python train.py --num_hidden_layers=13 --n_experts=256 --experts_per_token=6 --d_expert=32 --moe_layers=[1, 2, 3, 4, 5, 6, 7, 8, 9, 10, 11, 12] --router_score="softmax" --routed_scale=6.53 --norm_eps=1e-05 --optimizer="adamw" --learning_rate=0.00144 --dataset="wikipedia_en"
Below are experts of layer 3 (counted from 0) of a mixture-of-experts language model. Rows are named router (the router's row for the expert), up (a neuron's input weights, with its number) and show model dimensions 0-223. Each number is 500 + 50 x the weight over its row's rms, rounded and kept within 0 to 999. Numbers have three digits each.
After each expert's rows: a language model's description of what the expert responds to. This comes from a sample of Wikipedia text that the model never trained on.

# expert 16
router:574471400543449495502507500460533553511502506590479503478485582508518448573456508470523473495531545530496618492479546567497488502502545452493473476492382479518486516499460527569518538466654504453565393461411506411498483517452436481464503499412386516528517552502475475585495563476576453439531508458500534511445492530506446459471520473515496379450588523395517549432598555569557514523533481491464481525476522397524570514431540508517544480501426535499481449514535461525497506579470530523525527568443503509459416547490575480472515493423616511452560387503493463507501378542483523575471578461495551446496492424565484447490458528301494466512459563545649416466507501492484507482511
up1:614497485470527417518460440440435458536428289555460506414505495528491541529497519514477493516420493529494543481526455493509442478494622533529455481497428497540506434539552524445537484471541518552504547496433520513485701532504456483478508503444451376511524515530476481644511526500599503525504580476446472459488548462537555504502549583506510455445452549468487476401527511555576599549525467506492478487583536552587510482447413502496445525508495593455476516444519513497533510518465542534480527431475478521509560583434508574443577493459518481533501461548538503461464493453537513547571455560552494529616450455502482457550550490412508486524444484459701491489575493539482472492497
up2:446470620512505484443536551491562521522513539505439457550442440498489515482428452455545527458459571550537567537499454578547491568438519488486498581503498472386410491513434495514518613456490506468588488446550591539514500428516417408444439487537505483578457489391475562459428540480538530449541527443540482559497481493479484411516498502537569540551511487498533552552455542482508424356533508501468527546410386516457460423422598536468541472475438439589555450534419480493428497501566484435505510546396571565419559510509539493607468516458475534509526488547427468496631530507498442490484484501462528499423553506604435432464480509520557554427460459530488566505506557476610496541524
Description: Definite article the. The word "the" after a preposition in running prose, as in of the proceeds, for the event, during the Revolution.

# expert 44
router:576464495553517599546594545537525590509541544558475555480492504535549402494347514467565464479558472525596547465479592489499554506485519446401498473523496440510481532468443521550523530508597437499576478475436525453567461507384503378485502544474475558505502494467446542563517504518477452454470481412543536557495451482519500528414502472439499500479517428537530524488474612551587517484592504361416473465446496394476508516504489521500556505527455495527455415529532489475488479592473532517534528565404509497385517572484542502555456409443547532500567526470507501573473460512493592514389507488477576429505463469475510421413458638377529522533424507527500496541482490527550537508556
up1:472480572522510611519499484556455491424554570524554505504566514462504536482352414389520440460514486522576554469575582494454468468529438467350520469495527450409459468482385461490528579504574557489548539499538558493619555519445559420509437448476511479547507490528562569604482533471474542505442454478480559461582431474484479499502501522490449549571476361537455513585495543506501493431400520465423430561422559451551481457539453498499421550423502462503488497499453390510502484533524452514514512542413450500443606513550594520492455528485496571484545552529450509514493525521500534499525526482459536388526450519472534510465480483442573559540430474491385565486517435517516539457568
up2:625511568482554501588459589531485423472455587524432517483477454515512496450450568564559552544438472439515573450549444461474529472539532474478481468603517445517443416533441585581526585518500409481452491504483495572506463531444545469498537500560431515550542438434574507642474512544484486438480588525426465430533358473421504492519484566517487559549482512568419454421507536500469524483503513415576479555417515453489459589454493479439428486479473509519493431469494456476521520567532558506447624545403477520351563557500451530506481461485498502484562544548439540480550539487490545475370548498474470477469494442565421503592545523527577488517558533459489480468526532542482507514583
Description: Articles and month names. The articles a, an and the after verbs like is, was or signed, and month names starting date lines in tables or lists.

# expert 19
router:525487505518490479492484498417504468522545545532468350510440507437503460576537573448572423400481473451603503512400481521478531492514537499536542489563457423339475633485510517505534523515517469513528455478475447447483493435479442540482507517402505495494390492478500531550511457364592445396588483515563536513479506467413504506521485339583525481474525450457512510564604558560577478480543512498444459492494450434498545527448524576560561501404437502516526526547485506514499487549523530457620584527477498512461516585568614512524491463494520649457595443510494429534470408452434506438521490510508520502438522488506490538501506551524496489533431532509534492518503416496501488582496
up0:553468489462535512582482585451529474551518454456491498451492561432554570547526521518505482598545514584520497548565513474492480484470459459509465563520502476415474442628523507520451462534450554556553427529522492553391417409588468519496478524418424527548497499489440508533440478502417537498511465569377473501484529500485559537511517474544439640540418530485469482409551409544433486467542496460534585500525512515494489556523338512436609526407510521454492554503444481455530460367532486452437477457559498535591447520514442502507467515476387481475484393522480509471479514466430615539478522515479488523469486596463471569460537555530475418511493457487374486507511627463476478494513
up1:508518572502527531581483532570447486462437564428555388595504468489511494517517461530444466369470503508436481483482490539457569466582605470514565376458532472452465507496508433331510532494506569490523483469490543503482448593517476509479503498491509468482370547547518518415522505513531619527430613546527472580516469469492442507569541429583422524534497420524456584470584470414471466436560480501534508488503482512540475516594453516531458476467413506522614490621534529469514457471489478502438473509436454434537430567482467399463497512490481544498381497456468462489443564465378502538536483473492525562525507569463532517462391505543436483549571475417482467521484444536506520534476
Description: Narrative main verbs. Main verbs right after a subject in narrative history, especially was, began, started, ended, continued, e.g. he was dismissed, began in 2018.

# expert 30
router:500447464572511542501524523498563564509450485534486486531519488542475471548487528557455505462496551537525544491482491482483553579413553453497476528511401493472471484503411641483429464528582561514533457521511475454490464525485498510517470479511423560439472537453462551488471496509564432458504485347529501518455366556542495499430446450539452438567568476475635598528494551371565497421506464440454463482485432475473626560496546534507581461457485395624536447594508418494482509537480469417492520544425481534481450553500508500565468540362593507472528439478367430514492365551497469501454544438481500465470530397554452470475489542492581483520497475548496482504489488438518505501539
up0:452389514471483427552495476474432487497468469522514488538498482508441627551449570669479546510554459516461501526622451481540440450373474529507491511514503483518524480493544642540475430546471571538527538483471460491528572501497532665523461450505392501420528606471543570506483486536513535477499549399510479450508468502535467525484532545567476553561540478557501561485503568400596457451512468451570491518505490515536512486649499525510385497483500437545505482509520479509535511476520479445532469537487484552514525529500542475561537533410498420425534459487356358590478525454551484505506516504436537523524530434498396464542485434520484494469535475508485523460495469407413557440471
up1:568416467539506554460517520499447506509465463501513504497488456510445503462468510624501513470497451450483499510643499470489463471412612533517441485588474517531552497519578583521465481528529595533526531530516476486537556463465470558474494483518465471470528576477539515520405474514531403470476518397524418464446485481549476432499490448552496570508559498498556525564543518402594507419509524491480466491452494521520566566560474480536469506427453423640541470547470511505354530463601473452551482558454471500537444551512521520505520498390529468487469504469316428560451510513543479561504495482483488536522534391582303528482514389518472400478560481498528492490462489416467550524508
Description: Hyphens and list dashes. Hyphens inside compounds (open-world, all-time, single-engine) and dashes beginning list items after line breaks.

# expert 1
router:614492522580469549516487588386594522473522499574441534528438543505459404478555471491454476567570491517489587504514481464528519555456540504412459550565394481489484489545418515492475548508464459451529498385420508459505451486504512499362480580533449601602424536507545533555566454498579462468554476444489527571492499461464436431514485523518554461569550434479533574506458499463575397406442541475468490585486552515534586505457613522488491542506416457534496346502535493538494511518561424481534493530463527521480479518553552457551469427509622518489558501538484511590440457537514529450439554520503530462449534473496472443519458521494462501500410451503512490442508531445603506624506
up0:549424576543511510536498456466495396530466502515477499425433506508521402490539452524553568549467452507438511429513487460523462502482532532551408591544467535504522449542567541491486422523464565449485486485524515586472470570443515564493514510505515517517433545496568488539524490496524528485405578475480511422544531456456405415513568552572525593562510481535497541532478453461500527384510537492459483602538511476512515511577510424433518520445438381528458386457506526546536508357589406399600546485410410445531507574442551463469488443412493488465518473514446472521508545450488535461471541506497613582539587440492420541556489503563518482468500480404503349517501553533537500544550
up1:543496486572509498500423574435514465489610435538496490448489420544499398471507459477559556544460535481490547463527535456500516486528569482504422519502393544485471514518587487526474563557453524516502481488499530454504537572506497449313519621506549481620459450518546468585493440504553571492429500405465408616537548406385409376515506486487442561574501442489496476514472416477504461433453575423491465539535508529472483497482587460427509563452549578556497557506451524544497522476606501499557468531481488506524516583590462523496647479552558442501456530506435589498460509499562474488479581543429564454442548463534503482470521488509484473533521582519439489422478522504535509506475
Description: Single digits in numbers. Single digits and short digit pieces inside numbers in tables, scores and percentages, often after a decimal point or dash, like 2.7%, 6–2.

# expert 2
router:546493419640333474433502538457520557517496573558510436573525536534551470593440572472499499471552466518523545535399492463555549440479478447483452503567482441461484594331472485472488533496522466463542517390420441349571533498471507445455508524461470539568506494435460553488448552458505409452501434482526594536470509453460477510453446511495486486453537475493585629489596523501595491483540506446436524450496536443473524491524599574533515513505474464503484481579512466482427486592457546491570491494553549473543449491622499499472451435477547562501585487487507438580457439474496444531508499490525545472514429371512516473520510567448501509466479521554534494428512522460488502557553
up1:539436472534438562547555564445504555580523529483448466545435512489527465523435481474515500453512574505515550532456539539521505582468484453541488548573463454468471471524491595574403474464539424460561479520511453546473425379451453428442499527430488538565405548500437469502514503477529476492459505487518568502388485535455429422460461449550474506491574459485509475545531565586554456484495474502486401534391479391479512620431497543509584473434481446523508456510424427564405415517570533478510498584443523571478430555518597470581510459493551539436504483518418466498543468599403489580410550479607511507433523436547435484476439537467554426400484490570492447456465469493495540526494
up2:633415525579497531524479584464593576577469529590454496525454533476512436474522531467489446498492542497485553569490545528466484553460500478510445527605449507449488520474556600500457498461486505503531488505542494522581486483477407445480505560379461598546518514492440476512506494494529394527466459515525549498465456501454420441496455414493573388467553451440527490496488571582538440412497526412462504601434501402509617466463523518487540445489448353528489465512487476512500461486566427380604560522503469517478435564559556515495476485381511560494476476563464517533471464554431488552474485486604523489462485516573509462408475528468589423461498531531567477459446453474542478598551
Description: Sentence-ending periods. Full stops closing a sentence in prose, including after years and numbers like 1984 or 2012, and some initials such as Franklin D.

# expert 15
router:520417482612428516404542528410513519522575493483527518578476494499527490559502485497467459520490470454549488549496504496522549551442488493371480513590481454513436573517438458479482480465521520453618552516473527488529448444500435430456506587474454468520518543395451627579475540406466517460535480397571610519539501488472499511534493526504463532508496455527554613493467538566565477531603472555444486510497521471471532489485514534585580449441378476481502491503541498463432552545486491478459493500421469524518508625670521456496489460464525488467600434466502459486605418488539445481447522462555461444547519470523449444460479508487556491368461486555448406496486444396499505593526
up1:537482434504387545443557495465538565540606496563519418532520574494548423490451550470586433480506580529549578575476500546566565568428557427425377579553450505451413515461417556553462540518568502425497456476426516502518472440448394492402451473463484560543428517435461574514503548470561446475494488480567546529436456493466422417443446414526533469473577468471544532506492540572504462499483581467495509571413499494465496522445538486511549492449515463508609443506470495556497478572536478487578570468476507542499502574479539426576435464406570547444515468519501463536575487529497529556499502461534511435464566361524493492431480521456531481476478555571526481425494463454537581549566
up2:479432555541480527531531488377445475364591347427555503577466422506483537534525404602492437504445535508496483528615469484522470474438490547541404565568524520508558392524500507469419434499530630511490545555478463511414482513513452472476493490541452497528529500447459653548503505402497500502502564482556521469556530485417565498471523488530430518526480477565471495533384486518501472450530478561464493492443503567502544556516492411512498500438577532523499545504506517486606511551524487497498536447472417505490515573544457504448529360414463529496504481525470460443496523470512446462526495556613478505568544493452454498473500478583506515395560475508416580522462452377508475521430
Description: Pronouns and sentence ends. Subject pronouns starting clauses or quotes, plus sentence-ending periods and colons, mostly in plot summaries: They, I, We.

# expert 6
router:496509411556480562485530617468528578540534480508378480545423472555487494521427510413563516529472506492575539484541470490567524498456492527481488531555455500537505497471550507438458527474510522406595447482402453443515484518554487478494502577420407487569516565466563567499498520468575466434490480428496551462459506439410516439414449562500460471506535424468580616504515542604544482527593549471414447472463466494548576564406549559510572518507492540542488510495500486557450508623459537528502512521502477515458435561564503517516518456437571503481616480459443441537493465533414502499493456497581478455493511437479458504515402572338527444423365584473538459432503476462541524512528
up1:518514477556406586466479486442573462464523456610423450468505501444402558508472524495490498557507515452480534446553545488501561483500525501531497532475576518503469521434492448522515565526518572562618460421444543518478535561452484534453538547460453489538453492493546542473504499436566511509473520417456510478502456387470491459489530525540480533558581274523513650506526515442497413474559536485485459531442509383512518519436533463544543516501447495608562473521412435494461532511499483626549487505507496509482436528616494470438462456506547539434572461457515493528473567503415474460449515574551513536498577580440472575486491446434502340482454505535497480407484435458486485507439
up2:554416446569456584476481539413458560493558487569421398608436468470485490460488516499545494481517551544484499567510492517586535515493481425453387544623527447505477513458497549473502532475529503464531519407477525538532566472574489475417467488459383538556445573537497620506459537465503511450589449455586517449434453409473473425500451522504526537556507498521563565479526501508560459427467493431468407585493442495505501457456553536549497499487482477548525475508388444535507474487581457508573487530514487623523452600597577469489448517473474544400532448579540441519510480528508467503482520447449534453497520457543438462464418580434583427402435477543529440494427533451507558433557
Description: Of and opening The. Mostly " of" after nouns (part of, result of, Speaker of), plus "the/The/On/In" opening quotes, lines or titles.

# expert 50
router:481436490470524440514452522448553498515593478565437412543462515504519542484510580411493483442528526535504483492453522526463590560467572454458502531515489527453528519524501547469391491464484507511462440478500632403627487537482442449521365573423451489482396521450424518531406507510479514461588452586503510470502404535532516538483514444582547503536565523461502594499544532443494529476486601518468519574497376474361554470438567537567514386497486492502525566471447519577424467541534408510487568537509521580490463479465562474568464499552478508533472450618498466551541511544479486546506509501487477446428531496622462490553513546450542501485478581525523453478444501484532615603513
up1:460521505480504510533524470503477532471481423464433429459446443595520527498490502519518542401517545562463485486533554560418550529480459387505527460493522543521479465515579516544466502467473530525485531489494414546519513492441473426492450516552528446463416505528502363543453453495441540463509516535522518482483468529552513574553505398543442497623510522544380442460584480438464536532538537548492462606491447462486524496503511411439533421468504567564542605408451555573492442440510484552504528562579522535484471480479331597461522538548501423578468473549485530547431531602488502387475490488518478540389564542612485581549500434442579468550596553480454517516458547474435563464491
up2:477570477500469472563490485447558458451489396507354430540522473540463530495492465466516526475546500467457431487498586509515587504466553476488467424456481563396517573593460462454418456547511544498508471502498537363627508527526546523510298547438428452505455404503423536553551529440502510388585497526503403532571485586527514498426508428567517489514514496509474571543511573416506509394420565499558548507428444470531516461490498563546539522482476494487541567493520483564428530504460510521487634571551481540473513452515519434543497501587482523458497483538496467531473543521459476481551549516491469550485502536486471467509559509474474535513478514389527473529444575486444647546443
Description: British and South Asian terms. Nouns for places and topics in British, Irish and South Asian contexts, such as London, Wales, Conservative, cricket, batsman, India.

# expert 61
router:612477415522402572456564532444583540482480477600504515523509529490504430552486485474553503452580541541563520512442562520541541541475556511466488458526434482459489522312511537518489499479513475353579435446431554400475538501537491509505454474436453559526508561488473511427531576495562416474522529393570522472470502478451484429475504443499506443496540467443551543486592557587535426547556520473454472499443473424531486587442544504545527519508453535521571412547496474512473483528493517476598542508471484495497430607504614502502475525489589529538538390470531460525498451502436577503491457463534605484443485449472527472491431587333532473494457561507532431503424458511496475523517
up2:415469591559487464427579528528532517513553450578522519530428461493521569382522460515502426442467532540511558542463500548512536510494562472421544485540506470453457533468474493444435533459507576455489552415451502513529586480522426455462447535576474467547480519459496540390470509518490546490536584457535545482478453521451483473469499497591512487578502524504550612571473477407549439483480555514436467520484477533507514304455657514627460562492464445587597425521472501522462481498541418426524506515466498514519514551475528447526496478475401547531408591496419444499505466491489438463486412485450493475564563485517448492530473475590546635467462446455505503499455544448586534450552
up3:493407473547465485444597509481496548528539550501553485547441509404626413501494475410585490455577565489497493603477549523568516534445499430445504500619583401456432501497518540525456524504540471483482450405488510513488457415515535472471402550511474527539474548486568568531421540462495520496532464463526509488489434486445441427472467483533555418572566405483570552614477493467473431502480537464468459546498432468485510433429536512540459552482497537567593499573420450611429422596565509517530572519492545591448500474492491467538418380515497488485481514584434465494522496586472513492487463483501543551430587488547445512501487488412520611433515520448499441494517497430566574541513
Description: Definite article the. The article the or The beginning a sentence or following of, in, to, before a proper name or noun, such as The Potawatomi, the commune.

# expert 35
router:489443482501467518507522487451508500518582540505483492515505490500531510511474522478511454435579488458487541618447630524501533491467457339538492531534413514465505518443537563606499513519476508495588401434539503550579506505433436467476383440510395626566455560426523502492554504490494400473527545438517510618501526497530431465501416517483515474542556448496469569476588515488525513430539553430447379587489425508492506576403485503564596487548503530556599516510381483583464531498517518502483549519450532513457523509487519393502476515490536476515515462541430411482550452605536486494540590472569482440456620495524491537526541454497451425410502513512499501494455530446508481469602
up1:456547467449460496455542467486504516511470500494410374519498534456481537525519625459516540416450498519528513542444544644509473486458437451501487579531441494402425595516460559346507499493488444552488467507484487520458570517399521546478465414503439534408379519505496540474468572527518496427609544513492516505583448497516478506483543490458615441521563466534486482445560436395553480454504493509445521573477564529463553476576562485525494484461457552464530494513439544545564457452493549515494530558397636535499391453512543455531474547552477568424505539426479501531531460409433581450478505486634592534444484497462442544464590527551496514476537471512528464510487510436538531496511
up2:502548358502450481467502458485501638563587439572475485512502483488536523498471539542403526447539530503557544618512399499460430456422564527513519524626528506554520574420499448454454484442510491496521488445544478515417507497609454457462513488455424383544473395495511568601442490520590508504559476473483513574498560485453480508493428474473452560504505505455537439559540516566478469383578460479457418480441376475477514562407534544518539483536482438618568545522520574448477520533501533452609496511482513497462511527519544562432470476490475497493512547504455438485502452492458457467533466510587501611443465474444392510491534583571534436459465526551464476465557495504584483534459
Description: Mid-word suffix pieces. Word-internal pieces and suffixes after a stem, mostly ed and ing, also eb, ec, ation: wooded, lending, kiteboarding, notebooks.

# expert 22
router:544492494536520494409505595456531564488472574543499408526496517397471478488417511467634456543502600546474491578516514556513464544502485464474480559566504497442483653462477540472485517518538496475510542516515556436474509467554527514523364586464492485650565511442441502451509564440535475514544509467519503465412472511463534498517429453608557522464574470417570570488551571521496481455389471496519436571427367536456481439419552496481532438529484502588523533499431502555450440460570477483535523487462553512513453484506580502524511428490503575347517524577493473565523423532468512583542479507508523408516475475496463488456470484490592500472530566464539472485451563442450587562545
up1:557481568522427512602504542536546537461474489487463392455501496466423494468493486424494546490461456556406501518529513438538529490510485511506488453460530610573493597464591498519594536499532510505473581508507547444486494464495508546482478452457467490556440522494519438524530560555484483555585553471453480465378433443394445501493521534692487458506503477615581490500491441510496553492459442512621506527484404554548532507438455433492499544514523546479544453545415564469422498446591439570428450452460479463446367452445490497513535449490492482444570512558527553554498481566432619472478526650506451498545502562467471476503427472499532459496540547432423434533489583481487487508507
up2:426492409440501464390483533434497500537526527523584502596495415484524485460525472544556421536512443472522464480498484462514522501567510479474498618511532436364577425605460496490477494545504482513487480532542463521536532512501521510565458539566570459319587423525448547530468444475470593433465449578497469465660555487600558537513486535479550497502495504452417510459528500440429487533425520479500518415508600528451476478596525514475499487519481513471489533432540431459581479481534596457577474513569568571529597404601497491456522529601457505470443505505508476443475557424495437488530447439463559452419444505489471490547543490536516624469528468479486525479527473491455528464547
Description: Abstract role nouns. Abstract or role nouns after a determiner or possessive, often before "of", such as took advantage, air traffic control, support, leader, president.

# expert 51
router:478515359530491503502517526490551590574529461505459501482487539516552443584441535449591501469514439408512559514549495549524496510550454482469497443534478429469458583385497533516484530547542490471505448499410557376542410509447415430412493546377522606438529560518546486515451601468502419465471518481594611569484385499517474581445487456485513423527477493525509582574536498436527483483492481456481475519487446427433562489483568504540532524496494410553471463564557533478435496557495468502468506515471504479449475540555485448574514454511536496554517525469476484543542426540572462514433535499517443446428404438492553367442522566420509461494445553557589449529492487489514473609583
up2:425466500460515517478531487516532425442646555507538476445516520463627458501576519512580419461487417459441515531557495485505470426556493495479520498476499420479482520382476533564505536546586560549479505377429481350501498532461541452468495526471503468497487462496572549585484639551465492506465489487501459524533496489531488576471506537453581527544462524488517507631535465447526492502417460468431477525556404498506499530483564462460498561513482404647482478565490397570427544539509460481529494494549471446485561600584438425538409554533539503496539574478567505589490448483484459425480452548561490490497472513467510473407498410511424435511573579475520488556489520525435508572471
up3:489539516439541475531446529502471453489541472461476514487481471508588514525470493565639483460490384414486512480533524515494457453624451463530582473472597470506511567431495507589495560550538585546506519513538464444528500517427451466451555508536550498463454565538643463578422629535497432482431559509518562481550457451557536547535547464497550483553438483507422546567514440417486475448426422538495479580479402485361550477524549463462439529489470421642499539519483504496466472493512480502440444498500432478505566540516508522482523511578465480556467536492504491484515425472525386460432494512494381497479445495573492442475572473556557444552493538500579485558558456538401502609434
Description: List commas, under. Commas separating items in lists, places and numbers in tables, plus in and under before teams or leagues, as Bangkok or Carbon, Northampton.

# expert 23
router:505471486487484487488545601569541526486482498611454487540505549362503487556496464518599398519502487540513424574444539592508477570499544418504464582505502460379472562506462546574543543473528445500455457477485533503478450419502531382460367610370505524518429524491472518552495553409506559486559444529604542543434431575393418556469501524472531467519485513459522504489496513622488576521443581484546443548472486493492524488496545614517472394433491422437493506481510446505524495503570422476636541526469528570451436636533515478516455483471502583488542463538511512521541489479476529543498485505515506437495457492519513515395491464516511405463449518529510482499479413466523479496473
up0:571542462470536495469539548522440521423413458452473446520498485470496521471500552569525499521497482466484567457460540651502461559504480542499467572467545553553440512485540501513445456498461528500478499446511527509476486640534562448489525493447514378567554551484531437597525542474526559493543496505591466515473549519634487516439489577451569553496464550526480489489550468504572537529367474479514459469477482653568465538519481468504429494524508491527511479414515441523542468586443450531580552442464512471400597580517516523470506476556441668514557521472480503516428483454411505584434434512514571426495443450438491575492603464449471408515552505556442497528494468622463480456466
up1:460518478508513500414504463509465521506493622483534523635559481481523434478536413488505534425441473447453530484614393564504539401567473557506530391509550445479474545489521479479519437578535544503444518425568460481497492586510496490511443513474509439483434538541487475478491503514497534514499515466591406585453545459586433483556435613589527444524446540529565558527562472503612522484408473582419481515572476525498469445529550488570429546530546451504499519550481508460421541532654367524590553538552513442478602589437535481460498471491450500503545551410468454525447533467529442527432463510476523510465493482442514543432587460510480481447466471432536498603511555511474495491534
Description: Copula and include verbs. Linking verbs after a subject or There/which: is, are, were, have, include, consists of, as in The antennae consist of.

# expert 28
router:554488458527492510444553519452508477505504550607400404554473530517533494462500573554508448453472553454494504519457533522541518506473517532425492574520529478449459536408527489517489498450525443429530526480421521493501525429517468462458428518429402483477544533490502517597475513404595467469688482483580557481477504534436361522528506455528508480500546387533515538561525526602609423483521517516465462574381461501533479474485523534536477462399517492452498489506376433523432481500553516533601496568431487489492530489544602484471518463534518634458549462512526486587488534528440541603504509496550586497501519468579482483395553510542563555516450485570533454455524373463538501531474
up0:433559515477509469500534519461439538471525405540467513654511490591505589537556405573480375413464462489483485545472486498510483489532465452581454460565503487456547390642551502511461470457504481557493481575485447552419464349537535427534527435515388507496581482477499487555493471488510502485602556452559460501448545425556543545535536459517553406494470473695535493451467533496400434418518538537580521520445591533500516542490420517511464471455458454524470578489570519517510451504464465475467494548619487470570474516539383529504509506445426466516432501484464520524475545493458502529522495524500433516506541554476510588534494437521455525493412465442478509516509481494484479420497
up1:531555500527443505403494525486520446458493428353472442425497425522409561463467550520491465583457490483480501489586457474578485557481522501384497532492495524486536417516475507506429495518431554558469535472435525517380548604563481584519613463581447474499573483542519527497499454527488536482500445536558584508540434451381437463504433596406488585530516509565494524477549494428379513533480492507532499536446418510470428496512484483538527555435484501485498433528475341568494529442514531528447556418647522573537510402513474489461480501566427473481526491553517476442482534504526529546534520556627513477535443495512510398548537480527581565509480537521441492496479526550487549545472
Description: Change-of-state verbs. Verbs and adverbs of becoming, continuing or transition after a subject or conjunction, such as became, becomes, remained, now, however, instead.

# expert 55
router:490515412518455477476431556531519469526528498532470401546518554496504516632510508467483479409509482463571476560505492587611546485455479501541409544500425476439399511470505556586418609421500473508515435446493485524401519391432487485468478555492397487626522503485463513512508538457492445530577468447507535569539478539526392461436469489462583425525591494479484500479496521452518480490536636461416409592506484516478563497565467569574543476558573484457484538577464479578410584484521488484476529516369525525457487422532488453508494439465528477512519449501435464502526363582445525486503491475503497528445597448569450479512526520392456529469577478498500481511501531517552489486569
up1:446430391453538494438452492509490474574503483484488533470568509489548524618564503495511545390494451464525450467494475544538513490503478554541432557508419543446391526551499529551397593515512515511522447530550486548370462440452500595513473588569449525626519495488495389521497506474536508507446520469488516502578542615470467575486450463436511479488455555521496459460502438405498506555473527491516408579553456492433589540575425544531504484551517549383509573480453486549354526470455494544481468456452401529439486472552485593426482440477476504536497539478432429480499442624445496438490463496534510548481559472583452570527560508513498587454569496423453516518494496491513522417513
up2:503496479492445492396532537439527462563622508591467488508550573390647464549455488455508479474470479478535650561496542497578511549514510456460426616517505410524453477551456512505481474504579501483518432473390523455541476424480478417396457539430361482622463483447518528574433524437536472443489510475529522561445479553468480448454473538531501472445452481411589520577516501493532460489517424501530480522459463484476529579466565589429560484452497481574470452573427469513461449524547494501587557560513507545508450511572561448486511525535547559508533456429422438530524446471493517594531518481519570505444612456565504431473461490461577484492492515515540483441461415488519536522509
Description: Mid-word syllables in rare names. Inner syllable pieces of uncommon scientific and foreign names, especially species and genus names, such as Rhamphor-hyn-chidae, hyg-omi, Kuruneg-ala.

# expert 14
router:595487384605401475510513571427560640615620486517511462486533466579566486519440518469530553468496453455509582463440546503547576496418487461520448464549473512468442551356513488495446562456502464437492476476435498448437540423511463465490502545501492491525482520475548511542490465533596500424516502453542575497513496593407524509508527529530440488549614470491552614453461586478573486438583556449495523525511494482440533495427478595623546583495528482557461472539501448470461513573489500505546505477549539508529374489521464470544372490527536501520501463416473396539495433502550471459541506454506519499432477398548473497490446575545479568440488535536526447428485503485514505514528
up1:527408483517456425492540513457503509584585561484452433528549555492524467589428502455426486502523564501544465547442541544523545502537568518454500514445463494439455483481477553513461527446585529515524445446452542449568456461452416424437468548440441555604505478487428524510381504400524438487470455495513566541412411488494445464489462380523507499567531433447523565541578520530578515417448518407512493556506479427412580494402499479619560453445452473583540515488460512549379528504536486447530527525484515529547411542517558383503380529486561529533512464514481484494476473500498526502434610454497558460468550458578426451451458526531521405525508524590530520433509529452547511489551
up2:533425543391502467524475514432427472518487539503540497537489434456459569470371540465573504491478505484434543531502413492537540481399531486458570431590461457472464482407561524504574468423536528469539489513582525554469539445515521624500538490517553577469436438492493470500441473548549472517512541511466508517599484515583505558503522443475453513534538472514519493461545446541614452594539592472554475582481497536513572493431522491516580538531521420542512560477513473509546511447507528527460541456471509541556432436500475506562492598443423428522509444532457577485497570542470408520536512523585560468426538382414350467491480473458515551469535449530553548540537511362415603462435
Description: Word-internal pieces, He, digits. Mid-word fragments like par-aly-zed and three-and-out, sentence-initial He, and digits inside scores, ISBNs and table numbers.

# expert 37
router:489530484537469550509587548521545549493498489530485435530427585510499502553506528530531407485528511492535483492512592517576523502450559486495481588526527477478433566455543586570498486510531503467485524487503555502487599532459376448419473553424433487469517540450462532541427488478467508476594406423512585498536426497478470494473515487567440537672503493565479531494492538496547459449475468498458513588518364514414482471464540502604488352446484496529502502578530453537518523499458485490470551585404538587480482534512501455562476477479523475499477517472459473469565519520376536650424569460503498373434504508594409475484485517371543523502499503505519418447450495501537611491516
up1:583501368482511497465540574487436476579475499494428505444539483510417494501522493492469541577473458466487507457504487551533479481517544493447489645527441525568432451452534475574537491511525479557465554579510494521472533481544402582469521521476480486489562456461391526456353593497525513520445528528500442526521498467415516495541456469417511510497582590505455469527593515581504504558505552491511517516491494520525502542412510480513486539506564426492537561523345470506515502431409432535571430379499561574447549446487581448479528554499514564549550487524468483494462555417530654618527459536462624442454497512490485580560487544483487502495548521551429516415463492464490420481418
up2:554481433490484545488494498500591549530510551579525470542547550469532441546432493555608446492568572563545552482497520499527557550499427451465486536492515431439392483477499515539440501520469495475543495498445501499503499412376484498449450571380405540523461610426477547544522491455496470424485462407505592476426485614479506440462456460562530484530488437493559536570575542581568484431541533453424458560458492487437544523474549538497582520405496489588531410479398477587501492591491498423564544495465508557433489499513532393504501425422517513428541514540511488537547417585467538554489541372574571501461562467535433443412446470448512518517501530468506488434488476514532526522556
Description: Personal first names. Given names starting a person's name, especially Slavic and European ones in sports tables and lists, such as Andrey, Aleksandr, Mikhail, Stefano.

# expert 32
router:483483514565423512466638518484546620558536540545414514465366516493543422500462492469510480472488479629517475529508610505505459523463486448498475570510383421469491509528391541510460499444546434405465498510463525561564375487492474395473514456482455551541508517496411534574503543478508416500567461492528514537516527513488520440461488438535534564495549532543529522540454535569494499466532517504459432500423420496493547567384540511484523515474539508529445496470565505509527506468434468453488484447455534521337475493499574411577389526501551491514461480484513460551552464562531579503444634377496486544480553527543536460487475556469521383504443481588560440511434491478525553494461
up0:473436503556408456418578438574531508509476538546396508542397492444508374459574461506519518534511546553513576424511456607451449487379499489494498533537478491516487513522436613568443511557531573398399481507506508522526458515500413449452534578494466478515568569477453536476482549601541460573540463578506494514479537491498481550513500471436514534579469523503494544580620555500545517519473604473491392587453456483424496447403575455463476436463542410499506551501494517537451518484472416507444494512561545582423537452508498431500419480527451483453384576496479516521514540490432539465426509476567497492423575503602521516552503482483566528512540508549407530558446478542450529518482
up1:428432553526354435506597442573542498512504557497383519589454501501483396472523441501499542543466491479472538433559507577452503504426429519587526530580464473527446501540546537581440525483568572455458444536533507521529442516495372436531488478524456467539574557502520542453400540575526465528506486523476522590522543486502471543518469494466500522585485511525501530562590545465562513478472605479495343537502503568468490510374498483450450464458520471443504573416462570544491489509425354573463505493527562523441501444507470463524444452550479502459442532529495473517477524516436528452487548509619437515423561457629526556552521490507530480501566511557465537499511413563453564456479
Description: Articles and CJK bytes. The articles a or an after is or as in opening definitions, infobox field names like Height or Genre, and raw bytes of Chinese/Japanese characters.